{"d_expert": 64, "balance_loss": 0.0142, "init_std_router": 0.00691, "rope_base": 10000.0, "attn_scale": 0.125, "init_std_down": 0.0, "optimizer": "soap_variant", "warmup_steps": 200, "final_lr_fraction": 0.1, "seq_len": 1024}
Below are experts of layer 11 (counted from 0) of a mixture-of-experts language model. Rows are named router (the router's row for the expert), up (a neuron's input weights, with its number), down (a neuron's output weights, with its number) and show model dimensions 0-127. Each number is 200 + 30 x the weight over its row's rms, rounded and kept within 0 to 999.
Before each expert's rows: a language model's description of what the expert responds to. This comes from a sample of Wikipedia text that the model never trained on.

# expert 51
Separators before names. Line-start dashes and pipes before a person or place name in lists and tables, plus country codes such as GBR and ESP.
router,239,217,186,242,171,180,235,168,226,170,162,175,209,189,229,236,207,212,226,179,226,215,199,220,169,201,224,197,230,184,281,169,180,196,166,131,189,232,215,156,202,175,238,200,155,240,176,113,259,190,181,196,220,167,215,224,214,155,179,252,221,175,203,234,204,197,212,185,229,221,183,176,200,189,215,239,113,201,269,187,165,267,202,246,210,236,192,219,208,179,221,213,177,207,148,205,176,207,193,154,191,202,173,210,205,188,187,162,201,206,175,220,201,236,181,175,178,177,212,162,175,159,245,236,167,216,232,165
up7,126,170,186,211,203,206,177,206,210,216,183,252,228,201,143,291,166,201,210,217,214,218,153,203,205,215,209,174,231,187,225,199,271,164,231,229,215,225,215,190,226,193,203,231,208,211,189,193,173,192,242,167,173,244,213,260,180,160,178,239,196,249,181,213,190,207,199,256,223,220,212,208,235,189,209,233,173,232,197,160,204,170,247,256,213,183,168,227,209,232,200,114,192,194,200,200,241,206,183,140,184,167,218,234,242,207,195,178,229,236,265,223,190,239,181,161,212,222,226,187,185,194,203,219,207,261,161,174
down7,186,232,237,163,175,218,233,201,175,207,245,226,262,239,262,136,184,252,179,225,164,149,228,161,164,212,160,200,162,174,229,191,149,249,151,165,183,191,210,209,233,210,239,186,206,112,203,155,189,228,181,227,226,187,159,207,183,188,221,198,238,155,157,203,200,230,158,175,229,224,218,151,192,230,185,199,183,193,187,167,242,223,189,169,188,208,217,212,223,174,194,213,190,228,158,181,165,202,186,212,208,250,236,178,222,161,170,216,186,153,217,204,194,220,223,216,207,130,194,225,233,214,198,198,181,165,225,255

# expert 55
Commas and conjunctions. Commas, ampersands, pipes and and/of/in joining places or list items, e.g. Rotterdam, Netherlands; New York & London.
router,230,226,158,236,184,122,235,219,181,195,139,211,226,186,195,237,233,198,223,192,256,227,158,179,171,191,219,204,259,115,218,200,165,201,180,153,175,187,183,154,171,184,229,206,188,228,168,158,173,230,190,171,178,205,241,196,233,188,180,217,210,203,147,163,182,200,214,156,261,244,205,198,146,178,183,204,188,188,215,178,153,240,222,216,236,235,197,261,228,241,207,214,216,185,212,183,201,182,197,171,212,191,188,176,174,172,207,153,269,158,215,191,191,210,179,195,173,174,189,167,150,161,251,235,171,205,202,175
up5,173,185,197,222,193,219,173,216,244,183,178,210,161,193,196,172,204,238,208,195,169,212,200,176,172,219,188,191,226,197,224,181,230,176,200,161,116,174,254,169,207,217,164,205,199,215,185,207,234,133,195,177,238,151,190,159,203,224,145,288,190,213,170,192,255,158,182,166,220,211,205,242,234,140,212,201,183,178,211,200,147,241,220,261,190,218,223,175,190,207,220,197,177,123,204,172,197,210,142,157,196,224,207,222,199,193,224,203,123,268,179,189,210,239,225,205,170,192,206,207,170,147,200,213,170,178,207,221
down5,203,233,205,156,175,200,225,219,175,117,184,248,216,175,221,252,161,239,228,167,141,234,202,264,207,208,165,155,191,216,219,194,194,228,182,166,218,207,254,209,230,197,197,221,219,164,194,221,219,186,143,238,210,261,179,178,219,213,214,212,207,232,238,161,192,188,215,165,166,206,157,169,187,233,217,167,188,212,172,231,204,203,244,216,219,231,279,201,244,216,201,180,206,256,199,200,192,233,182,160,203,185,181,213,192,249,216,149,222,206,195,234,182,222,182,178,188,191,218,265,161,146,232,169,213,147,157,208

# expert 17
Census and statistics wording. Function words and stat terms in demographic and tabular text: of in "Latino of any race", median, households, approximately, table pipes, percent signs.
router,226,207,200,214,222,201,229,217,159,167,207,173,257,206,216,176,225,234,216,143,236,171,188,145,170,189,221,215,230,138,229,218,170,182,209,205,254,221,252,193,164,186,239,244,201,199,163,208,245,178,173,187,242,220,242,230,215,159,202,205,238,108,183,228,207,191,192,180,227,231,174,198,164,184,174,183,230,176,205,214,168,227,270,233,231,206,165,209,229,237,238,124,166,167,187,194,185,219,169,215,208,211,182,212,196,186,228,182,259,218,199,207,272,220,124,188,168,177,204,210,182,209,192,201,200,225,217,224
up35,229,199,189,156,257,185,195,181,216,205,191,195,207,182,201,168,229,228,217,195,206,244,236,225,181,204,203,139,255,169,171,209,233,197,198,192,214,176,198,156,165,190,185,250,227,219,181,224,191,192,175,158,206,191,181,149,180,139,190,213,197,242,162,225,233,178,243,214,243,175,146,238,225,173,212,180,182,224,248,186,173,267,232,217,186,201,178,231,184,229,258,212,202,138,143,155,202,227,172,184,131,187,208,242,192,168,190,218,243,229,201,227,170,216,180,205,138,201,168,213,146,239,244,246,237,216,196,213
down35,188,193,133,160,186,213,197,218,240,224,166,170,117,215,211,180,210,190,266,205,176,212,236,228,203,203,189,187,198,184,239,192,145,213,103,208,201,153,140,202,169,195,215,202,203,183,220,177,199,204,221,210,185,189,187,145,160,227,227,202,241,176,196,194,191,150,229,188,190,223,210,196,173,176,266,225,195,157,171,207,169,245,252,139,179,211,244,215,171,178,175,186,227,217,229,233,187,221,236,186,159,179,212,203,245,209,203,203,192,206,219,215,271,221,203,223,191,136,178,200,213,123,220,191,195,198,204,234

# expert 35
Time and place prepositions. Prepositions in dates and settings, such as in, on, during, until, after, e.g. "later in 1981", "at the end of".
router,150,283,170,234,202,156,233,193,181,203,196,216,185,208,236,211,180,216,214,154,245,199,165,161,178,200,142,189,238,185,197,232,172,182,161,173,206,194,237,180,191,185,230,249,206,269,212,224,238,215,141,209,202,191,206,191,270,223,199,213,235,208,200,231,192,263,232,176,196,235,157,190,191,190,226,211,224,223,231,181,139,219,202,193,221,207,183,199,195,165,241,179,152,197,200,192,208,191,170,185,245,159,177,219,184,198,193,193,268,195,153,154,228,249,183,225,193,162,209,163,180,183,221,179,174,214,289,171
up0,236,157,201,211,222,156,202,258,111,196,172,219,199,182,147,189,232,217,197,184,158,185,201,274,200,216,190,210,175,161,160,276,176,191,155,198,184,223,152,204,231,212,219,162,189,208,175,188,183,215,182,193,195,264,169,149,217,203,237,194,166,222,184,172,252,242,223,187,243,229,131,210,263,182,227,223,158,220,206,158,163,238,227,175,205,161,194,200,223,184,222,171,232,185,217,177,213,172,171,219,220,187,191,215,142,197,257,179,190,222,185,216,166,170,146,182,203,217,215,204,173,192,225,232,205,185,210,210
down0,198,178,177,200,222,223,176,207,152,198,245,193,223,212,204,178,205,233,206,211,198,206,218,229,177,185,202,185,185,166,166,160,160,212,216,225,145,264,186,146,270,144,202,239,230,220,213,157,187,168,246,194,166,195,137,205,208,238,221,207,183,173,231,236,231,186,188,215,176,157,194,213,185,205,221,208,190,223,195,183,203,234,199,195,232,207,150,197,182,172,227,203,247,225,135,228,250,184,207,192,140,232,142,237,203,184,177,191,193,173,214,252,201,215,150,156,253,247,249,228,159,190,241,176,234,219,201,134